config.toml
num_hidden_layers = 9
hidden_size = 256
n_experts = 256
experts_per_token = 8
d_expert = 32
d_shared_expert = 0
hidden_act = "swiglu"
moe_layers = [1, 3, 5, 7]
router_score = "softmax"
normalize_top_k = false
routed_scale = 7.87
balance_loss = 0.00804
balance_bias = false
init_std_router = 0.0192
lr_router = 0.000293
num_attention_heads = 4
num_key_value_heads = 4
head_dim = 64
vocab_size = 2048
norm = "rmsnorm"
norm_place = "out"
norm_eps = 1e-05
positions = "rope"
rope_theta = 10000.0
rope_fraction = 0.5
qk_norm = true
attn_scale = 0.125
tie_word_embeddings = false
parallel_block = false
init = "uniform"
init_std_qkv = 0.0402
init_std_o = 0.00947
init_std_up = 0.0402
init_std_down = 0.00947
optimizer = "muon"
learning_rate = 0.00571
lr_mult_o = 4.0
beta1 = 0.95
lr_head = 0.00872
max_grad_norm = 0.5
warmup_steps = 50
schedule = "wsd"
decay_fraction = 1.0
decay_shape = "linear"
final_lr_fraction = 0.02
batch_tokens = [32768, 65536, 131072]
max_seq_len = 512
doc_mask = true
train_tokens = 475900000
max_steps = 7136
dataset = "wikipedia_en"
Below are experts of layer 5 (counted from 0) of a mixture-of-experts language model. Rows are named router (the router's row for the expert), gate (a neuron's input weights, with its number), up (a neuron's input weights, with its number) and show model dimensions 0-255. Each number is 128 + 32 x the weight over its row's rms, rounded and kept within 0 to 255.
Before each expert's rows: a language model's description of what the expert responds to; "gets" lists some tokens that make up at least twice as much of what it gets as of all text. This comes from a sample of Wikipedia text that the model never trained on. Tokens count by the router's weight.

# expert 53
Word-final suffix pieces completing verbs and nouns, such as -ed, -ing, -tion, -ment, as in introduc-ed, interlu-de.
gets: "ing", "ed", "ment", "ation", "tion", "ction"
router [139 158  92 102 124 119 107 120 127 166 107 111 104 154 145 174 118 175 112 152 108 133 117 118 127  97 121 141 149 159 159  60 189  99 143 124 177 105 124 128  86 142 168 171 108 157 108 124  97  65 153  79 137 110 142 118 140 126 181 107 174 137  55  92 175 187 107  94 150 107 143 183  99 111 120 132  93 149 156 139 127 110 125 124 149 130 111 140 174 153 146  94  91 126  91 134 154 115 154  97  73 162 150 128  93 122 125 130 117 121 200 107 159  95 136  89 121 202 141 120 111 183 150 164 183 143 194 164 156 137 109 106 115 170 179  82 103 134 131 158  95 133 162  64 113 138  99 162 143 162 138  86 149 107 102 119 124 110 148  98 103 100 105 143 122  43  86  67  61 106 107 114 115  76 212 171 143 182 104  89 140  92 134 162 130 115 123 113 156 188 143 137 115 190 156 126 164 133 122 117 195 146  98 139 167 176 155 104 102 206  97 146 156 152 145 126 126 171 124 106 152 102  65 115 120 182  55 148 123 157  97 125 163  83 165 124  66 160 127 124 151 150 111 129 104 138 100 189 115  54  85 146 116 144 123 196]
gate0 [ 90 140 137 141 192 148  76  84 101 121 104 145 156  85 180 141 124 132  99  98 124 133 160 120 169  99  83 179 129 140 112 103 107 107 109 128 136 148  96 136  45 161 108 135 146 135 150 137 141 129  93 145  94 172 140 116 122 166 162 108 126 151 157 112 119 144 132 146 151 131 108 129  41 110 146 129  68 176 168 103 163 187 208 133 152 171 141 154 190 185 190  86  96 155 122 128 163 110 124  84 157 178 173 102 127 156  86 171 121 183 167 141 137 150 145 116  74 186 173 123 192 139 106 137 207  88  97 108  91 139 118  66 215 147 101 167 100 133 118 114 138 134 109 161 128 173  64 129 101 138 135 137 122 172  89 134 129 148 139 103 153 140 189 131 128 206  85  97  95  60 157 100 138 148 141 124 143 143 132 110 110 116 127  91  99 150 115 184  88 159  94 147 118 141 190 117 152 167 121 104 130 121  90  91 181 134 107 101 102 161 118 112 143 126 114 120 166 140 144 172 123 106 122 150 146 101 142  70 147 111 127 164 187  86 178 136 123 133  53 112 157 142  89 146 137 113  68 147 168  82  98 193 103 149 142 144]
up0 [140 151  96 117 176 191 192  87  56 146 148 118 125 146 163 112  52 126 169  98 119 122  94 108 129 127 106 133 165 178 115  68 143  97 146 136 191 174 160 147 121 120 126 125  99 107 101 136  93  91 126 122 109  91 127 117 149 167 133 139 145 157 141 140  88  95 108 163 101 170 125 166  94  74 104  94 135 145 101 166 135 160 108 113 104 113 171 127 171 189 106 116 152 149 179 121  85 131  66 104 169 137 137  65 162 148  71 186 167 173 134  87 148 104 142  89 152 172 180 107 129 159 158  79 119 121 119  98 191 106 117 164 130 156 141 150 128 132 130 123 163 127  84 138 135  97 120 154 139  52 105 121  78 209 193  79 192 101 115 177 176 119 140 111 146  82 108 167  87 115 125 114 146 114 126 124 153  78 114 136 133 143 170  97 129  84 186 155 122 122 140 204 154 139 165 162 137 120 139  82 111 148 188 153  99 101 110  96  95 189 152  92 126 112 133  69 124 128 171 165 132 142 169 131 143 176 124 222 114 127 110 164 160 105 177 130 117 127  99 162 126 103 103 163 131 146  75 112 109 115 157 117  83 138  82  74]

# expert 25
Forms of be (was, is, were, been, became) after a subject noun or it/which, plus adverb endings -ly and However.
gets: " was", " is", " were", "ly", " be", "li"
router [ 90 119 168 124  82 150 123 103 141 175  93 137 173 164  75 108 150 166  71 128 141 145 141  96 152 130 166 142 123 181 165 178  86 122 151 118  81 111 142 180 116  93 109  58 120 114 178 110 154 120  71 110 158 141 107 108 148 113 116 101 136  76 130 138 147 117 168 125  89 154 125 108 138 131 148 116 137 103 165 120 165 126 143 174 127 199 114 126 178  95 141 123 159 147 132 172 142 147 130 135  94 111 174  91 126 117 164 131 129 112 108 136 105 135 141 124 167 139 147 146 103  96 130  86 155 138 132 169 105 175 157 154 126 179 115 160 143 110  98  92 139 179 167  93  82 175 172 154 164  91  98 171  86 125 117  70 154  53 169 141 168 125 106 149 155 143  92 126 100 189 169 109 151  69 133 195 130 111 116  77 163  71 119 122 149 153 125 119 175 101 103 189 105 139 121 150 178 107 112 140 122 148 123 159 127 180 147 169 210 142 152 141 166  56 184 166  87 119 160 153 125 122 163 148 123  52 144 167 176 148 150 122 114 147 101 130 115 111  78 192 189 119 130 108 109  62  80 167 106  40  97 170  83 134 131 189]
gate0 [ 65 130 106 153 135 103 123 173 151 106 119  88 144 151 144 119 108 143 150 136 153 120  68 150 143 134 100 102 136 145 138  59  80  87 208 162 145 123 141 123  63 176 155  73 144 143 154 120 131 106  88 143  75 120 140 104 137 107  87 141  92  91 141 106 130 130 140 138 155  94 157 128 161 183 162 139 146 156 104 102 114  84  89 150 133 128  50 113 163 225  94 102 136 139 197 161 143 112 168 160 127 121 139 198 132 160  91 110 122 152 103 125  99  89 187 172 135 162 188 147 134 142  74 115 202 133 140  76 123 146 134 206 138  88 149 191  83  83  81 131 159 128 146 115 111 166 121 198  87 121 105 147 143 168 129 143 121 133 103 133 183 113  88 180 141 155 172 113 187 116 140 100  64 131 144 138  73 193 131 164  96 118 119 154 115 112 105 232 105 154 162  76  99 150 132 120  90 136 101 127  78 161 130  69 135 197 118 130 126 154 137 159 143 148 157 180 147 121 145 109  99 161 127 120 189 116  97 159 111 135 153 148  82 135 150 165 132 131 105  92 165 126 122 118  82 152 109  98 117 122 161 145 126 162 151 124]
up0 [101  81 215 181 174 104 118 171 114 145 113 112  76 154  96 128 104  77 152 133 108 172  96 135 106 161 202 138 156  82 143 120 140 118  82  87 122 106 191  63 150 146 162 123 137 142 127 103 150 129 146 137 152  80 137 163 165 145  40 116  76  85 171  70 153 136 136  74 139 120 112 124 153 183  78 118 153 156 143  75 111 160 101 168  91  81 134 131 106 148 145 137 161 169 137 117 107 135 183 119 129 129 146 115 124 127 104  89  72 143  76  90 162 173 141 154 151  89 139 140 190 116  65 122 125  95  97 136 161 143 112  89 149 127  86 145 133 130  96 113  61 170 115 167 107  81  98 154  83  88  58 102 137 118 111 141  85 107 154 159 133 178 105 136  93 102 116 167 153 113 122 131 145  87 125  93  72 102 137 105  90 203  98 147  79 118  91 112 127  89 144 129 122 127 167 114 116 213 106 112 117 113 143 128 141 124 128 151 170 102 107 134 113 139 203  88 141 133 146 217 136 150 142  96 202 145 114  96 121  93 163 104 111 172 130  83 169 158 137  95 145 108 122 173 178 124 101 132 193 152 126 143  94 145 115 135]

# expert 30
Word pieces inside Latin taxon names in species and family lists, like -aceae, -idae, -um, and words like Species, American.
gets: "-", "us", "ia", "ian", "a", "ic"
router [146 212 106 105 189 156 165 133 157 152 133 122 109 168 109  73 199 120 175 140 102 136 145  65 127 131 142 154 158 156 140  78 181 104  79  76 191 197 114 114 153 120 115  97 138 125 101 123 133 118 156 115 105 172 151 104 140 138 104 129 137  84  83 167  83  95 110  53 133 116 154 156  99 157 126 161 157 122 132 103 140 157 124 149 101 148 171 143 122 143 121 145 183 141 151 108 116  99 125 131 112 141  86 163  88  97 141  74 123 159 137 153 120 122  99 125 145 148 143 145 114 139  69 112 131 121 110 116 153 163 131 156 152 111  90  69 143 128  56 152 139 110 166 134 137 140 122 141  98 190 130 171  87 152 130 182 182  95  84 141 157 193 106 130 102 129  41 141 117 130 168 111 174 137 142 132 178 159 121 171  68 127 118 119 147  96 149  97 111 102 160  74 171 197 120 114 128 137 105 144  61 164 107  98 103 107  77 176  53  98  98 120 117 153 157 163 106 128 151 115 167 105 135 120 130  82 101 146 107  67  74  98 130 186  87  99  52 130 167 146 162 126 149 139 127 106  60 138 192  61 153 131  85  87 110 107]
gate0 [148 188 100 132 160 171 165 147 103  93 150  99 127 162 113  84 113 114 171 150 150 138 108 216 115  63 151 116 121 106 124  95 156  67  88 131 126 148 166 112 108  86 106 148 163 142 161 138  47 172 166 113 110 126 116  63 147 121 155 141 128 144 165 125  97 100 124  77 104 150 120 114 151 106 159 125  74 101 127 108 125 179 133  40 117  93 128 182 160 126 149 158 117  65 129 127 156 121 149 160 178 108 151 130 182 128 155 119  89 115 128 120 117  82 175 144 121 128 189 138 124 108 153 136  92  79 120 109 127 111  75 101 128  84 109 116  87 194 158 132 131 140  92 170 131 119 133 137  85 138 193 135  86 141  79 193 147 188 189 131 130 103 133  89 147 146  93 143 123 148 112 126 101 176 164 108 135 123  81 119 107 147 149 150 139 125 140 124 104  83  41 132  89 122 123 110 135 172 183 103  50 140 160  82 141 158 109 119  76 123 128 111 203 147 101 125 189  82 196 182 140 161 136 151 147 112 100  94 147  52 158 149 108  89 106 146 135 168  77 143 121 160 159  97 131  55 128  84 105 131 160 142 137 100 163 140]
up0 [124 199 105 170 148  69 121 193 167 144  79 120 165 157  93 118 179  97 154 119 123 159 116 116 163 120 118  94 218 115 140  93 121 157  74 146 107 153 114  77 119  78 137  60  96 134 117  65 110 148 148 120  76  91 114 101  91 158  81 128 119 113  68 137  59 134 139 118 120 138 112  90 123 139 128 170 131 142 181  89  86  98 109 154 143  89 117 142 214 160 122  50 196 139 105 146 149 153 123  80  92 101 169 124 129 121 124  94 131 137 107 176 112 124 162 105 140  80  60  99 122 148 120  87 106 136 165 124 144 138 171 132  99  84 105  67 121 162 151 104 169 130 214 159 146 115 174 151 130 156 171 126  89 178 103  87 151 132  94 180 171 153 110 176 158 180 120 108 142 174 132 111 133 111 138 105 182  99 171 105  76  77 142 127 137 129 145 173 120 137 150 109  82 157 134 137 120 142 116 166 102 141 154 128  70 123 153  87 122 124  97  89 127 195 158 192 121 141 186 125 117 140 169 133 119 111 185 150 114 154  91 172 134 134 110 115 113 124 141 118 145 118 180 113  99  96  90 140 145 101 102 116  80 176 156  78]

# expert 59
Mid-word le pieces, as in Caer-le-on, ce-le-brate, imp-le-mentation, plus nationality words like American, English, German.
gets: "le", " Le", "al", "les", "pe", "re"
router [138 110 150 135 179 150 110 105 140 185 129 131  58 130 120 107 141  94 205 128  87  73 157  96 123 110 153 115 100 128 129  92 109 134  71  95  90 126 153 135 140 171 120 139 202  73 145  68  85  76 142  87 169 141 106 109 116 161 143 128 151 139 150  88 147 104 112 119 131 109 148  99  80 199 134 134  85 101 149 109  81 144  95 148 136 184  72  96 173 113 189 153  93 169 163  99 173 155 172 164 138 137 141 137 136 128 136 155 133  81 116 172 100  81 116 106 164 141  81 133 117 148 143 140 106 114 145 166 131 170 151 146 103  94 122 163 174 105 129 118 139  96 171 139 161 105 120 134 187 108 138 166  95 149  87  98  65 123 165 114  93 134 169 113  93  77 138 159 148 137 127  77 141 174 129  95 157 120 183  88 171 124 161 100 155 111 121 161 126 162 136 127 140  76 120  91 150 120 141 186 147 138 122 177 146  70 124  81  92 119 123 191  79  58 172 169  90 121  98 124 136 139  28 101 114 135 151 161  69 107 142 115 107 157 123 176 162 139  80 146 160 155 102  87 136 159 171  83  73  57 100  99 102 169  99 109]
gate0 [ 84 105 174 150 142 140 131 113 130 101 164 142 120 145 184 155 180 146 157 171 115 158 178 107 120 138 125 201 121 128 156 100 102  53 107 159 173 147 124 124 117 171  82 150 157 135 120 104 112 141 127 163 164  40 147 107 138 121 164 103 148 154 126 149  92 195 159 102 146  82  78 139 140 160 125 158  80 122 127  84  85 128  77  58 108  99 122 116 116 126 168 162 111 173 160 114 119  94 103  54  97 105  66 154 144  93 128 148  87 176 102 150 120 108 200 137 166 128  82 111 117 145  98 130 153  89 124 140 118 109 150 120 111 126 139 130 129  57 138  96 209 175 182  75 207 110 162 123 167 176 157 145 230 129  93 134  95 133 169 125 165  86 140 105 153  88 145 163 117  99 139 142 106 123 189 122  45 149 171 160 138 127 150 112 113 163 128 134 102 128 121 110 159 166 141  79 130 130 159  79 166 147 103 121 154 120 128 147 120 124  90 103 136 131 173  99 134 140 159  63 150 141  98  69 107 144 131 148 122 147 156 156  82  99 137 157 122 152 157  96 124 142 172 147 151 177 143 117 128  50 176 116  62 145 120 136]
up0 [134 114 107 125 171  83 165 172 145 103 114  96 151 148  56 103 152 107  76 101 116 148 141  99 181 176 122 115 161 145 111 189 134 161 114  84 121  99 171 127 122  81 144 154  88 105 119 139 105  82 106 170 104 181 155 149 176  71 101 123 121 117 156 107 105  51 118 155 138  75 141  89 146  72 115 104 177 134  97 153 131 153 201 159  89 145  65  84 165  44 104 146  81 158  85 125 104 170 168 164 127 123 135 101 123 128  96  81 149 167 148 111 120 169 109  80 129  64 196 152 138  81 169 185  81 158 164 133 198 121 106  93 106 211  82 190 135 142 106 123 102 135 101 156  87  85  63 183 119 110 107 140  84 170 163 118 104 139  78 109  94 186 146 142 144 184  80 118 157 106 121 114  77 118 124 131 141 140 147 121  95 167 143 130  92 135 120  89 126 115 160 187 121 130 112 135 128 135 112 182 123  86 167 143 125 131 156  85 119 106 152  83 151 110  92 103 135 177 105 129 155 143 132 114 144  82 179 156 186 175 105 130 135 168 126 129  85 116 125 107 151 136 139 134 158 121  89 141 138 139 118 147 185 114 110 111]

# expert 61
Word pieces following the prefix in or In, especially ha in uninhabited, plus ha, hi, No, Ha in Japanese or Indian names.
gets: "ha", "hi", " No", "i", " Ha", " "
router [ 92 101 120 114 101 163 114  72 162 171 143 193 137 109 145 175 141  66 166 185  91  99 138  89 115 103  83 112  69 145 160 148 184 107 171 138 146  64 139  95 129  74 130  77 102  81 149 139 128 131 118 131 181 125 152 152 109 105 103 195 163 131 130 112 120 156 122 155 174 212 158 177 124 135 109  92 105 129  93 102 181 139 162 127 122 183 125 125  96 171  98  89 150 154 130 114 129 136 118 217  80 131 147 152 186 171 111 126  61 181 124 163 118 102 102 184  95  83 139 120  82  96 129  72 140  73  98 128  48 108 157 150 119 105 161 155 152 160 143 121 126  99 107 125 112  89  64 110 150 100 114 110  94 104 126 159  99 118 171 141 138  66 128 107  93 115 188 156 177 144  67 139 151 117 134 153 144 157 127 149 135 163 107 108 160 168 101 156 147 139 117 121 135 120 103 103 102  63 100 166 156 197 118 152  75  84 131 121 168 108 114 143 111 165 104 154 122 137 184 214 117  90 140  93  98 127 147 183 117 170 132 112 145 141 140 111 148 165 132 116 104 153 127 147 137 190 178 101  89 142 112 122  84  84 137 129]
gate1 [185 128 100 144 124 140  99 139 127 128 109 166 143 137 127 123 114 189 157 103 108 113 145 137 106 120 145  92 172 118 129 132 165 166 130 105 138 130 143 170 197 109  71  93 125 113 121 139 100 162 127  96 166 133  69 173 120 146 166 154 113 154 120 143 115  64 131 106 124 143 165 173  90 134 109  78  87  69 129 161 146 193 153 111 105 131 124  69 107 181 137 134  85 166  95 112 146 128 111 190 143 157 106 106 123 162 156 147 119 174 117 124 146 120 159 149 100 136 109 178 120 129 110 108 113  57  85 162 121 163 118 142 164  76 100 117 151  99 164 146  95 147 181 101 166 109  99  87  71 161 153 189 121 198 117 127 162 140 133  84 149 171  85 197  90 113  93 102  92 111 104 141 113 147 132 158 158 132 136 133 131 126 134  87 202 155 161 159  90 169 120  50  84  60 153 141 177  86 133  64 164 169 115 145 128 170 101 144 109  84 181 109 165  92 176 104 178 100 160  97 132 119  92 120 111  76 116  87 184  76 167 129 135 105 120 151 191 122 136 166 187 139 192 138 127 186 175 143  60 118 129 153 167 127 101 106]
up1 [153 218  40  99 135 120  93 113  98 184 108 123 132  95 133 173  97 150 146  84 129 104 128 179 126 147 142 141 176 139 127 183 121 113 131 154 122 170 152  72 150 114 119 124 133 144 100 153 160 169 119 117 140 118 127 144 183 126 146  70 172 162  91 166 132 127 120 116 103 183 136 118 120 168 135 101  93 133 129 131 125 159  96 119 162 165  88  45 122 137 168 142 158 115  99 161 147 169  96 153 110 179 113 126 117  94 149  78  85 123  79  83  91 148  79 131 139 144 151  95 133 178 124 120 128 107 197 115 192 104  98 102 109  75 127 154 156 159 142 109  75 148 104  24  68  91 142 149 133 114 113 154  92 140 130 165  84  96 118 181 162 153 155 208 141 128  77  76 135 121 196 149 161 116 114 118  94 134 179 108  82 125 136  88 145 136 113 191 102 115 107  72 137  88 120 135 112 146 144  59  93 166 142 156  66 118 133  93 105 147 126  70  88  98  98 148 153 132 177 126 136 111  83 205 121 132 110 127 144 175 108 140 102  88 159 105  98  76 143 103  93 148 124 161 105 162 144 148  88  83 137 131 178 104 132  99]

# expert 31
Middle syllables of Japanese, Chinese, Korean and Slavic names and places, e.g. Nara, Yoji, Yuji, Ukraine, Korea, accented letters.
gets: "ra", "ia", "ka", "la", "á", " Al"
router [ 89 106 103 193 114 165 106 138  60 200 122 121  87 170  85 102 178 150 144 158 118  87 150 145 157 123  70 145 118  93 105  88 169 109  73  37 154 172 138 174  91 190 188 125 114 105 136 115 149  96 181 123 203  73  91 162 104 200 175 117 151 131 134 157 103  82  74 116 110  54 138 142 132  65 169  85 164 124  95 110 151 100 112 127 174 111 115 110  62 130 171 118 119 135 143  69 133 102 108  56  99  87 168 111 115 114 115 136  76 155 138 158 137 161  77  70 125 139 154 186  73  68 135 170 128 129 108 136 115 147 146 136 140 107 149 119 108  82 173 115 105 155 109 155 112 145 131 130  98  86  91 106 115 126 107 143 120 166  68 133 117 133 120  79 131  96 105 157 155  81 133 101 120 142 114 124 137 174 113 141 124  72 127 115 119 152 136 170 116 128 101  80  74 115 127 113 134 142 109 174 151 134  78 130 161  97 193 128  77 116 124 112 118 154 118 152 100 121 124 141 132  77 142 144 158 117  96 192 181 145  97 138 133 176  96  56 108 174 122 100  96 155 135  96 132 179 109 114 117 134 130 112 107 110 118 174]
gate0 [144 125 143 105 157 116 187 117  72  67 181 169 132 128 101 125 150 116 120 161  87 114 110 144 141 157 163  90  93  87 138 114 174 152  93 127 119  96 153 139 197 107 135  96 156 118 144  72 106 157  93 154  66 142 128 137 149 123 131 117 163  78 117 145 126 194 121 175 122 209 100  96  98 134 167  88 129 106  67 140  81 140 120 127 152  63 163 123 115 191  82  87 185 121 161 100 115 137 103 106 100  55  78 132 144 157 152 137 178 177 184 130  88 104 134 135 119  90 179 137 130  96 113  82 132  98 109  85  92 120 158 108 128 101 129 102 166 147 130 145  88 203 120 183 135 139 104 136 134 115 138 125 116 106 141 158 189 152  94 103  77 116 109 182 209 154 138  93 154  61 165 120 154 129 113 138 156 104 117 116 114 171 163 149  48 148 116 184 102 175 146 113 115 143 119  87 120 180 102 139 158 111 156 125 153 114  85  75 149 140 160 196 106  94  79 162 133 153 172 155 132 150 182 126  77 138 108 149  77  96 146 127 104  93 157 109 108 111 132 107 113 112 127 139  84 198 155 128  91 151 157  98 178  74 108 127]
up0 [150 105 138 159 114 141 141  71 107  89 103  97 104 130 128 133 114 134  88 114  86 142 181 150 133 140 113 146 154 108 109 156 107  91 145 109 151 162 104 167 171 101 115 118 117  81  95 122 120 112 168 197 101 105  98 151 217  89  98  91  56 121 129 155 116  90  96 182 126 196 109 108 107 149  60 119 155 158 180 137 117 141 133 155 122 144 125 142 176 123 102 113 171 151 155 144 118  91 146  89 118 187 140  91 193 146 183 151  20 112 101 134 135 158 136 145 187 130 115 107 149 119 105 105 117  91 176 113 158  96 101 172 166 123 157 119 146 169 104  75 172 167 144 126 148 105 136 124 167 125  82 168 119 147 139  92  97 116 151 139 144 184 136 172  86 125 152 139  26  88 132 135  80 197  91 131 124 149 114 202 149 111 122 124 120 101 105 166 118 117  72 121 113  72 140 122 157  94 169 110 121  86 192 154 144 108  64 102  86 129 154 162 175 129 161  76 171  85 131 105 103 104  92 123 170 141  82  91 104 154 133 156 113  87 166 101 185 137 111 127 139  81 152 151  89 185 139 131 103 156 176 140 132 114 116  86]

# expert 13
Capitalized first syllables of Japanese and other Asian or foreign names, e.g. Ka in Kami-Suwa, Ku in Kuro-gumi, Mo.
gets: "hi", " Ka", " Mi", " Ko", "ha", " Ba"
router [ 73 105 100 181  83 140 133 108 159 164 166 184 117 160 114 110  78  89 158 127 105 190 153 143 138 121 108 104 122 165 158 111 106 127  74 102 160 141 154 120  83 146 150 102 153  98 135 182 148  98  79 123 177 125 127 145  83 171 109 123 156 102 128 125 161 100 123 131  92 108 142 201 110 112 142 114 151 186 120  54 162  66 166 131 165  96 126 168  94 108  87 129 149 130 184  72 116  77 118  98 130 160 128 154 125 175 138 154  78 111  85 112  79 145 112 140  56 147 109 159  72 121 104 153 173  89 125  69 124  84 150 155 110  92 142 136 152  98 163  73  80 122  66 136 121 104  91 166  90 107  95 157 118 131 126 182 109 121 113 118 145 160 112 131  71 128 118 119 161 102 105 104 124 150 189 138  82 173 158 119 110  98 148 160  78 143 134 134 173 133 101 146 132 197  80 124  74 118 130 157 151 153  61 107  90  92 162 183 178 119 113 179  80 119  69 147 126 161 141 197 108  67 144 170 101 158  87 168 140 188 137 116 112 131 105 109  90 118 126 119 115 168 153  83 124 146 118 102 126 149 153  67  92 102 169 172]
gate1 [ 95 140 102  86 151 140 125 141 145 141 163 128 140  94 169  99  82 145 104 154  71 155 149 106  90 174 142 153 255 140 165 152  97 153 115 114  82  80 117 118 105 157 146 159 170  83 146 162 227 128 108 132 111 162 120  76 113 151 135  94 164 116 123 120  88  86  73 167 133 120 144 165  89 137 137 141 179 115 169 126 141 134 135 147 152 120 163 132 119  98 131 110 102 132 155 193 146 133  93 156 108 177 188 184 110  75 130 148 143 155 114  83  93 119 152 210 155 119 134 131 167 123 154 160 186  86  94 121  89 130 113 168  93 169 122 114 112  71 114 127 138 121 104 124 145 184 147 150 171  54  57 102 142  99 137 154 176 107 106 133 182 190 102 130 209 144 115 118 130 132 119 124 156 162 130 117  75 116 145 152  91 145 206 155 139 154  77 121 143 153  99 106  97 101 134 115 153 143 146 114  94 101 129  83 121 139 128  64 100 100 130 121 176 105 110 137 188 148 114 150 163 140 138 138 137 124 141 162 131 195 124 101  49 152 119 104 117  92 156 122  77 140 104 131  75 124 111 164 116 121 212 115 153 136 120 174]
up1 [112 135 182 118 116 140 148  94 109 142 118 140 154 123 125 177 125 124 140 134 133 111 141 112  91  49 106 110 120 100  88 132 161 136 149 122 100 111  90 169 148 140 128 119  94 140 148  94  86 108 116  94 120 181 143 132 112 105 109 159 110 165 142 128 123 134 201 107 169 141 147  95 128 132 108 139 105 110  80  96 182 163 180 189 105 156 100 120 109 143 156 116 153 170 144 129 144 107 185 115 170 160 156 137 170 182  91 126 170 140  63 137 179 113 147  92 190 184 168 129 195 115 149 136 125 156  97 180 182 184 132  89 110 132 166 116 163 124 150 164 165 132 157  74  78 146 115  93 191  55 102 122 151 131 110 117 146 116 187 135 142 149 120  96 160  96 133 144  77 137 139 171 157 141 138 140  95 130 120  97 127 130  92  80 177  69 183  74  50 114 160 144 150  85 130 112 112 140 135 191 186  64 141 154 194 204 130 111 129 165 135  98 164  77 108 174 127 184 124 120  96 132 144 164 149  93 103  76  92  79  89  90 159 130  92 145 158 106 116 117 158 129  43 128 154 104 160  92 144 178  65 126 111 156 138 142]

# expert 45
Copulas and auxiliaries such as was, is, been, became, and -ly endings of adverbs like periodically, widely, traditionally.
gets: " was", " is", " the", "ly", " The", " were"
router [ 80 127 176 144 126 147 119 110 177 161 153 140 198 151 116  46  98 160  97 111 126 199 113  56 200 161 140 173 128 145 118  90  93 123 168 117 118 115 172 182 120 102 117  89 106 167 146 121 127  86 102 130  93  97 149 153 153  85 161 136 152  83  69 149 136 125 165 145 111 104 131 141 130 116 121 135 187  48 137 108 140 166 114 144 143 103 119 151 165 107 123 113 157 128  97 121 172 100 155 134  66 104 156 152  98  99 127 151 109 102  92 152 107 125 172  95 177 137 121 153  66 122  71  62 152 175 139 110  92 161 145 166 175 141 109 186 109  74 128 127 132 181 170 101 127 105 174 144 102 178 117 142 168 135  99  78 128  45 159 103 121 114  84 125 137 165 134 117 107 129 128 142  81 104 114 139 116 115 126  92 146 129 107 128 198 137 118  70  88 121  91  64 146 134 125 132 123 101 140 126 134  63 121 125 169 177 117 228 149  87 149 184 165  63 193 131 144  81 118 113  99 121 150  92 112 134 135 127 153  79 126 134 167 147 102 150 138 117  72 159 164 136 174 144 123  73 152 177 101 139 101 122 102 101 153 172]
gate1 [139 118 144 126 107 116 176 222  98 126 165  88 102 111 100 151 171 149 111 120 144  90 131 148  37 121 106 139 100 149  38 119 116 101 130 147 103  93 102 174 174 157 137 163 149 165 130  90 126  88  93 152  52 161 125 131  83 123 134 121 128 131 120 138 189 183 122 176 149  48 189 129  63 151 134 143 177 130  70 183 155 139 116 123 129 126 116 116 116 128 126 129 140 116 131 137 150 159 114 117  92  85 135 148 144 113  90 182 156 157 186 105 123 113 102 204 157  85 167 131  56 133 125 106  70  84 154  62 173 109  87  71 144 164 118  97 132 129 163 143 164 116 107  92 131  95 112 126 158 151 144 180 110  88  94 107 171 128 113 111 131 121 125 117 160  96  93 120 188 118 112 136 101 146 124 124 118 113 131 134 104 156 108 173 104 179 128 111 134 134 154  50 180 186  94 135  69 108 167 106 205 141 124  65 146 152 107  88 109 141 131 158 130 184 125 161 129 104 114  91  57 101  87 158 174 136 120 187 124 106 125 122 135 100 175  83  79  89  87 126 100 157 123 147 140 112 181 112 142 121 138 109 129 101 145 108]
up1 [137  90 123 118  90 120  97 132 104 124  87 129 109  94  87 153  99  93 127 135  98 102 114 118 120 100 134  89 102  94  99 189 133  97  84 154  84 121  99  77 136 138 144 165 157  99 198 186 151  98  54 134 164  55 126  91  69 171  84 151 134 207 132  97 101 162 162 121 165 161 146 160 119  75 178 197 110 120 139 130  78 144 128 122 122 116 147 155 132  82 127 108 111 102 119 141  93 142 109 135 151  95 177 126 157  72 123  55 150 123 140 136 140 123 118  85 101 127  99 126 154 147 155 158 164 138 172 143 179  84 176 167 114 125 160 115 139 125 130 135  99 179 135 177 183 147 101 147 144  63  62  74  91 155 119 150 131 164 135 139 121  43 191 116 119 148 121 176  45 189 156 187 119 118  76 124 112  68 120 131 189 114 177 130  94 151 134 196 116 107 104  89  93  63  94 129 120  97 141 128 120 159 154 142 130 121  65 115 175 116 134 133 126 153 138 150  94 126 152  81 112 147  88  93 132 117  76 116  57  85 111 161 107 162 113 146 145 170 156 107 106 132 115 133 123 107 117 165  99 113 155 124 150  85 146  94]